Weights of a small mixture-of-experts language model, trained from scratch on English Wikipedia: 33.4M parameters.
Below are experts of layer 7 (counted from 0) of a mixture-of-experts language model. Rows are named router (the router's row for the expert), gate (a neuron's input weights, with its number), up (a neuron's input weights, with its number) and show model dimensions 0-127. Each number is 128 + 24 x the weight over its row's rms, rounded and kept within 0 to 255. Numbers have three digits each.
Before each expert's rows: a language model's description of what the expert responds to. This comes from a sample of Wikipedia text that the model never trained on.

# expert 18
What it handles: Word pieces ending or containing "er"/"ter" (era, erroneous, master, Chapter, Player) and role nouns like father, leader, Minister, President.
router:109145106104114080111105130135132142106140134141137102157159104120141149123113138131128134096097094157091144130157155111136122100100137105123129142123146104089145057136128116190096137136148128137125168132159121136114113141149095145167165116132115150127168103179152107096157188111077117153109130110163182107143118145109149123092141137129114139161145149106099138145099120131087163139132
gate3:121137101104133117100144060153152123095112102141166131133080111122098079134154120085122127105138144136140119120110106101127133123101148107140098092131084145115134171138139095137142136145139142140131116119103106127100166122137139114159152181094126156166157071136139104096149152085098148130146115146142127194117113120137128094098132126164125149139163170129104137168161152152144132121119
up3:103143170141171137119087091134151124117129140125146148144121098149103132127135079130140129112111143129145154064074120129112133132144170129131126135095114129120100101128130112137134140145110151145161128103119143164076140098120166120151126168094161097150126146103156099128154160116138169107172076130173118175126138122118114119091102112129148184127157176146113147120151102137159138109117
gate4:133136137134160109159121130089133094157119115148123152128144081141146116116168134109130129110090119147095150126134092127129139130101120149139130128090120103127122095147114180182153132105142180137130130144133088095118101097141108138099157120134151139115117123091134151134129135170098090109123119114171150114092088120124117150149115161178128118130151077169164145153063099124098120078132
up4:114111127171103148111146157111104147049145126116140122104110162138144121132113116148116134158154156107144147155121165132161137130123120113106122140095122125153165138120120124098117108128163115091149092123129192132117154169093113073124109155137088150150144139151119116101116118118153161111129112122139115104095163075120109066116125106122128152071086135100128106122108125092141108143100
gate5:152086160133122132139118121128145142141110072105074156159165102118131111131148123098175082117080139159134136116142115123112124124162166133182156101138157103112125115112137074167113106123111123151099128157119111144155128070126142150139123122092106091106134125131142143115148151150124085133148162127105143139138107088101109119133121153170117154136139086119184159110129114160144155130125
up5:145133129092177118128113158170136115106146131084082141093148111073144117107136124108114109128127165133139142139105115106084151102114156141175121086161112134145151129120138121133130105130098137178093087107149151119141149079117106133079144184102113131126109109140136153157131141135115106117172129136136144092122140127107130127115156126128131144160148049113173142134112112140124173106113
gate6:118143109085132143127110147114172135125169125132124163161165106131151115124145148097146137092137114149110129137132106135078160118151127144060130121105147131141160161106105111104113095095138140114139167124106119152113111137151139136161149115154148090139157137098129116135146156096170112120129161119162108116180096146151127087091176126102124154142130103093129110114137094155113175109184
up6:171105106137118095133113096104129161096092104154116107161117135134180124126145136187097144140157193136114102136126108132158147108133126132147107164100116112145131136130112141087097105094090153161129146122152135116125163146146115156169101144116128130145125142130105177140137103102137131100091125163139131182117150108205118138119100137131134118165115151094126167123122100103146106135143
gate7:167126139060143137100128098146146147136133165167108120131109148129097120101158174123128133125082163164155095170098137108147116134108136112113154132090139142115132114125118166157148137180104136115134163091165092107096113160139093163170107100128142131103118165146125111076147127116129107117114142135140121092129110164139127123101111126113101176145076143116108139145101141155118104152129
up7:139121124116122141116086075123089096110140105170155120151087140096118161138112150142130117122164167123120138102122159128108094142098147163166125118111138165123128144140101134150117139155106101105121136148169114183168174113125110176121135093148132103077165090164103136140155152126143143122127122110135143083092119128120127161088078127128131114110116177114114135142106148112139164113106
gate8:113116075086099065124136103116120096080093096155117074139165135125144094111100149127103105083091115137088103146132136133148086107164131117115140144110138109149133096148177122168129162137105178102106154109113118119163110073147119147106158128107153128143143132153124121110108161100114129109095108123138135115124162137082127119151094136127114148145126149135148127127123109118134151168127
up8:092151098125155101086096130125136137112094135125158107112116142136086135127133123104107129124106097107120148174125146158082130116146138150148122127124141118141116049071125145128123095126145142096118101140167079113150154097100129139146156100138130081136116120090118138126107139192119177095148086130176125093129083136129121104122138176120107135148151134126127116138121139136118147136083

# expert 0
What it handles: Word-internal pieces containing f (f, ff, ef, if, aff) as in Amersfoort, sacrifice, briefly, plus "New" before York and "of", "and", "part".
router:113136129115160103121062121108147123106151126181102132106129118107129104105125103106153118109098146140113099142105119151134152120078122116174167134109134111117107106135132127151120124110148122130150175135150100133133090165107122115117128060147114113133166085149158098108143162069101162122137141168150146149133099145091139082078157116106113147111157109126149123141150104126142164131106
gate3:115112073106164076122138139094129096103115156128113141123173130121141093132114086152140087124131157125160108134145087128104118120118081106125124109129131133173122139116135140127107125134117146144130149103119150132138073099053122121117104149127119106145166156150143138092113142084087133101117170144107073171106141135090096100151124129114114136106136158110119101139145122134134121130067
up3:092094113146172158124158130153103067158102049131130088115123120173130127134134127128113126165110126089162134087095139141132145138140087116106107087159092183115134126168143172149119107118136129063131104098133137108123174143119141117150133090134099147123139103132121115142125127146126116134128137089137139150108122134119106126110087118125153155134128129153094123138150089144120091096131
gate4:148131138131131142145174136129128126076121136119163169154127126148162162130146136119106104122127068125124190129110129122114106156138088124128145150111118122134109122101126105126098178153101126094139111163115113081113109129094148115107095129144112103095127146113132115120180124114149138048139161139112162112116152132134177123156133094172137121171102145127093092154136127152091150120115
up4:164131156103117153149151127138083151112141126059126119116139110153153120107139103139139113122083090137053103157116117143081114130116084131097130140103156110117110150127116122140099134128108136120112140070135107090127097154113099108116135139097119142146103115119136111108126115125129155182108068122102127098193127150124099139160168151111147111093147150123139154132134107113122090117130
gate5:123077169094128124102060102098146103114141104098110144141121116113138144147124154176125115153107162159142128131172121091133169138121129135153155136126115148123161116154131125146132144178107147171146105126116122119130140098138109158114150104152120131133168075139128108164102087132141170139102144179123103142145102102156151093093135084142126109104121129118117117139077133164137132154158
up5:123116142169126132109122101160158126115170147113139100155150101135081160142145105163123114119081121101154118107135105111118158102122171117087158104150130155164160152087109131141120128116162130133115103136137128131115151098111117162141127141124113148176107186147093156143140130088110099111125092123099147117114087127112051155143123131138105143094108158144135128143125117159142080170124
gate6:110149119144111173122116138106102110112140161097160064113143097151155133125107119169153120162119087103118110161107115148109129150119083125106172113149124114095122117118115144133101142146098173122153135079131101088116131136156148141152138098160140142142137149075113097126114129113145148092126151142149139124103164160148142097159137104135138168133088118107176113138086076110115151113112
up6:126128120149107119150106123086105117123161094126135113104141086114146068134134076092108111140105098152120115133124104119100105139083109130139137143124095115105120102121102158181117145110167093100115118116183118122155137177143138131123110129121137126119138101082122123135120089138112085101130109140107113117106085154164106121082137106157158095131108153131198125123102115153163118131157
gate7:163123136120095133154103120151121142098140126131156160139128138111160107095117144126112152139150088118107130155103167136129107181119105135166124162138136148113130133167190126120153132114177131152122168139118102056133091110122111147128123115125098147131100077137179101096108127131120143118149122118128110165093124139159083092138107122130100127155142150122158095123133145150153177141076
up7:088109097116137157074120146106105125159115150145129160149123161103143127127107129109158157103134163123087165124162121103108097153142132140135147135113085108117131086134142161107124128118149079107141166164158115099115125189170156177120117136085147115132121157163147153086113130164097184127115157172119140109135138111124151098101145128112143110106135138131123108170098123113128123111123
gate8:141095149144097145152103152139109129149157132183140149059121132127124121141146088169132123101128152134151159149161142149116153106067170137123108112158107122122119139135119193110125104108105106126111165141168114117179120144122110111132092149153108143092141163144156088122134120092096107113151123135130130129140106113111128102158117075095098116146111141137165127089117089102135120147124
up8:127129156125148142128085134138125131112120139166107154093139133098146105106125116131116156093121133109147138124127120111129150141108161138137145095154115120092130194095123106145151129138128112157124176130152083143142102168116111128146145114091111153120121133163138075081152108169141150105179145112140145152126120163162077133112126102127070100167137149133125150115144094132187094162099

# expert 7
What it handles: Single-letter word-start pieces, mostly C or c, also h, H, p, L, K, beginning words and names, e.g. Croatian, certificate, clock.
router:150118119091151102120172122103132135135157127129124128147122111129110125089138145102104083098115124130141102109124102151120147093099085106127161140161129100098089120147130109096115125107123120152113153180098113145068119129118110148145108120107107118140138127157159101096132171118085144099107174165157166123149132139103125095092138120139080089161159139100082126170143109110102156146107
gate3:115118132129134154147116108095090149141095130104157127123103088108140154138098153101129091107117116151103082094099139148077166158111157125123141137140159105185102166145095140113126149134111118143176194158153124141151127140145187122120135144157132118171136086106135137119155140165096144143138151111154118142078126109157136139094156132117103119131144132129112117134155167117085133124117
up3:148121127149169111179149185143141128121141134133140118109148096082133130116159151135101088142124126139120168131142111130120136108140125092123125127123113092146123118145101162136116128104086094154158109164157161174125118129110144170144156166145135128145144119139128114103169163181093150112157155153157133142130145084156149077077140082125098115120151107102123092123161153106097120122115
gate4:108154126112123119121122099101156118167120123096112114106085117083182103139148139146112108136140120140138121114148113146161143160107117120131187140116142138150091117136142106117097169108148181127154123109100106146092127137090100133184141133122115145184167133144109122102154159087106150104116133108109118097113120175123138133125137075148118153137127133131084064154126101122133110096151
up4:117132131115117172133120123144117133113160172123115147104144113147114146146116149132151154146126161075125118115141140092122103117149146112111129131170133095095179163137140157099159181128126131109146133121177108144131118131133153180170153154156167154121106101143143100162159132127095158123141131066138172193141121144124108152155148159140121123069114131138109096119118141151133151110150
gate5:101122089116119112115132111140121128169120147174105121118130128104111155081156182137136075114127109143099116133119154162109127112139130098141108110157088123154103093158110130141117157070114094164133127139120125119117104127119161124171135101110098121109094131151143147077115127170112101121083163130145135168108142117132155115111149130141149071114146122160101149135104154157103140084084
up5:139162095078096102108139105098100118171113093152120115155065147118116148134127152140097123107103136159129130169142133137135142119152139116137141121116148167146092086107109106133152102128108136134120153127126099175092123120116122113158185134145166086126134093131149105087150153095150093119117163156093149170134144100138173137108156123162122124098157092138099143130127124107131139128166
gate6:118130133177147147159153121145124151088130136090151125161164105144134133107089122078116104103081114171145151117128128100142102154178110133129126138140124136133105162145146177121178145130074173123135164140148128123143120128115150119151105140128113097101164150139095125108098119147090177097154176133131089115141078140112139147163131130136114129135115112097103134112171124118151149129166
up6:122129124132131082115158130141144148122150058135141145141114133140066124082166150086123107119140125140120120106118117145122167109158151127126137102132153123144119096113141137095140082075130112147128092127082159114130148097122124109139140138155088134119150126113130160161102146103145181151162134141132103145152166136118113189153114123157136107150070088138112118154101108111089118137106
gate7:123132112146068134097141121102074115159126115113155133162135122130123108159140143180126121104102129118111102099122134156119150127128110143146101144116133093139112086124132140193132132103111093105130144142165115173114164158157140116127150139068117134189163104155142134138155149104155147166115157124078114121151143133150107123077137107132108152127150181111140119164145116136152102148120
up7:196153153116176154126115144151110142116146133131137129148123158119132132103107147118137109107153158125161145161119154133128089106094133123100163106136144130111112162119171108089122122129132135148110135127078098123148079120108139116123126102157134138063101164113125124109085074153144104103124107120177133125140134111110165158142127132124189113098131090152130146103061131113124145139127
gate8:146180140106118109141088124165118147173140166130080101116074123068156166101116114100125114131147118182152136106155120157105110146123127137139124165159165096067115119165116138120127111115146101150117127150087090094102133157129124125165126159123137098135095146103150155131120139133159127114139146139124156154123099175117143133117131116109139138155155152111124153093142169103156138139126
up8:124145172172146111123111150130103154125160152136114155137119112120153116155111159112132147057146052186115119145102151101141103159140171094087151146142120156140145100100095146115111145103151132109157148135138092096139141126118156154161084125122082110149136162137105145141120121187144089138122133139085131139151117133128157114106125142101118136135158094136118133102139142159130111143140

# expert 23
What it handles: Word-start piece ad (addressed, adult, adequate) and capitalized military or transport words like War, Air, Sea, Car, Com, Council.
router:134131126136142055100129137146139108126152101161114114095143095085091132115131109107159135094088114116145146120103106156114150129130137125159184147103135104117133113150134133162101107126149142152140167161167091138103097121113108093128126107089088137131165110152164095062123137119111132114111161142125164113114086143115167125115171119142141162161138127122117121137124100143116175165141
gate3:109148132105101130144165146121152145148129154073132148153136131122096151104141128145139098116146156127098143106105122165083128151122122135116105126106148108115151159048134126133114099097143148081107105134188121160129135132138166127165094115126124098077095134159091148112113143119116163157091126146156110086115116116081115099138130118106137182137110139127103125123102135143132180147114
up3:124167150135144139085127118136097117100177124150160174109146114133139162160134108130100142108128118112111160128117142147085097107126136097083119121147171115133129133140109135084148140100118124069125094154125116091118141117099130109148131086121144160144104149117114131122093126139133126124132102154108119078084129108111147142145079130132085093094107190157175123151100108156129118169135
gate4:146144125142115087114158120136116135136120080146079125106147069093131148176154115168144101105147148170096113109149154137149151149158147125125105161117119132125158099132108107105135122148130130101119190138144134177073083175122122119156144155132065136086154124161171105138146112128136112127150156130154133132146115094121102150117136114135163133117154106137143104128131104145119154149149
up4:110134113073137088137105156116101156097087113132097100131130069134117130134105157091133125102147119122118154113083092152115074153129120148109127132096129129136095138173154133141140125091139098119124140181123145128156134055148140151111152113134140142163090160136147115153099113158146071154149089133136139141136147142135127095172144127143127152100120138080131146123142148122126098154130
gate5:106160134100129103130122085091136111079119095120100088106156119113153112071105089171129145148120119131115135156160084149110136113183094101135135150091107141127156125107150141132133181150146137158144120103123113148141117087138113100149104085108157145148127113133113139124069160134121155156147165125129128104163118129104164081163106143143127148133109108114137179125116127108152114118133
up5:163162132066103132104141134129121136128109082163146151129162103127119086125140101104143112127139128098153148127118164134111129115107111142126125117107142121145156130119158107144130158135169100123110097106150147139082108057188123117126171090171102120111122118139122114157096124130146142141105148144090149072163147103111149111121109176127124130127147128088147192110150113106140116121139
gate6:139155121118161146118148168136138102126131121082100113145128109096099144119128130152145132108082136075161107134086122085132116136108133190178134126139118107110129150100149167096100165104132108146155147140150090175132080113101093161125102132176091139126105145180162108136166142123157122099118164144129129118150126125145142113144113149123094162144145147166107100142127121146102140117138
up6:142118123145105141109157189136134170076139090116122165134106123120145149174112143097138097132155152159139127134093163120157104101114107149137125133164107115100117173129141167125104105114109114115075173148138130149129106122123134162082102150122140141141116130133110110183120154128160119108152127135079116067091107084144147158159128101145128120095104142131126116141131170106141141157128
gate7:113165100123110145084150123130142131123196099173111116141108083172111137075143151130155127143118132135165117146097139105122133161101149102107167140134151173134166093113127151096118085134127153092131130154127141119116147106139134137139107112113145110138120120114128110143167134101147083150147155130138153123125100109104134167061149096151159128150155162142133127150111095152145172151155
up7:134163139115162117162116162113153135155106144115146129129113120138105159145116172132082099118103127125121120155137135117111130143098143095072157100099150154109096162144131096114121136104127145107086083118125118145101132158138147129141112142190117107153176122097155113131153133133102111136108134091099117110096111144152132093182148143130120148124125167143122149140189145195129090153136
gate8:150147121132151086107097136167169101089133124092100146123070116133113129102164127122102131145134126116169156093116138145097150165126116118104149117177101045133113124104143136147134160130151111147092145119102111136163139132081133160145145135118143114064147107144127158106138135141123128123135107151148130129150139109131135158095091109095097155163143130105102126168108142165137130099103
up8:118146118134121153109161149092100136126135174139144129111128129150125124096129152155130082120167155175167138116135151155131104128107108124107135109099180187138174135140107139107108119117100132155127120135126182100092162119134114140122111146127129151159110091145155082139160123115125151123146119132123132128142114056109145090110143129160149082178085143138165137174123154114157135109132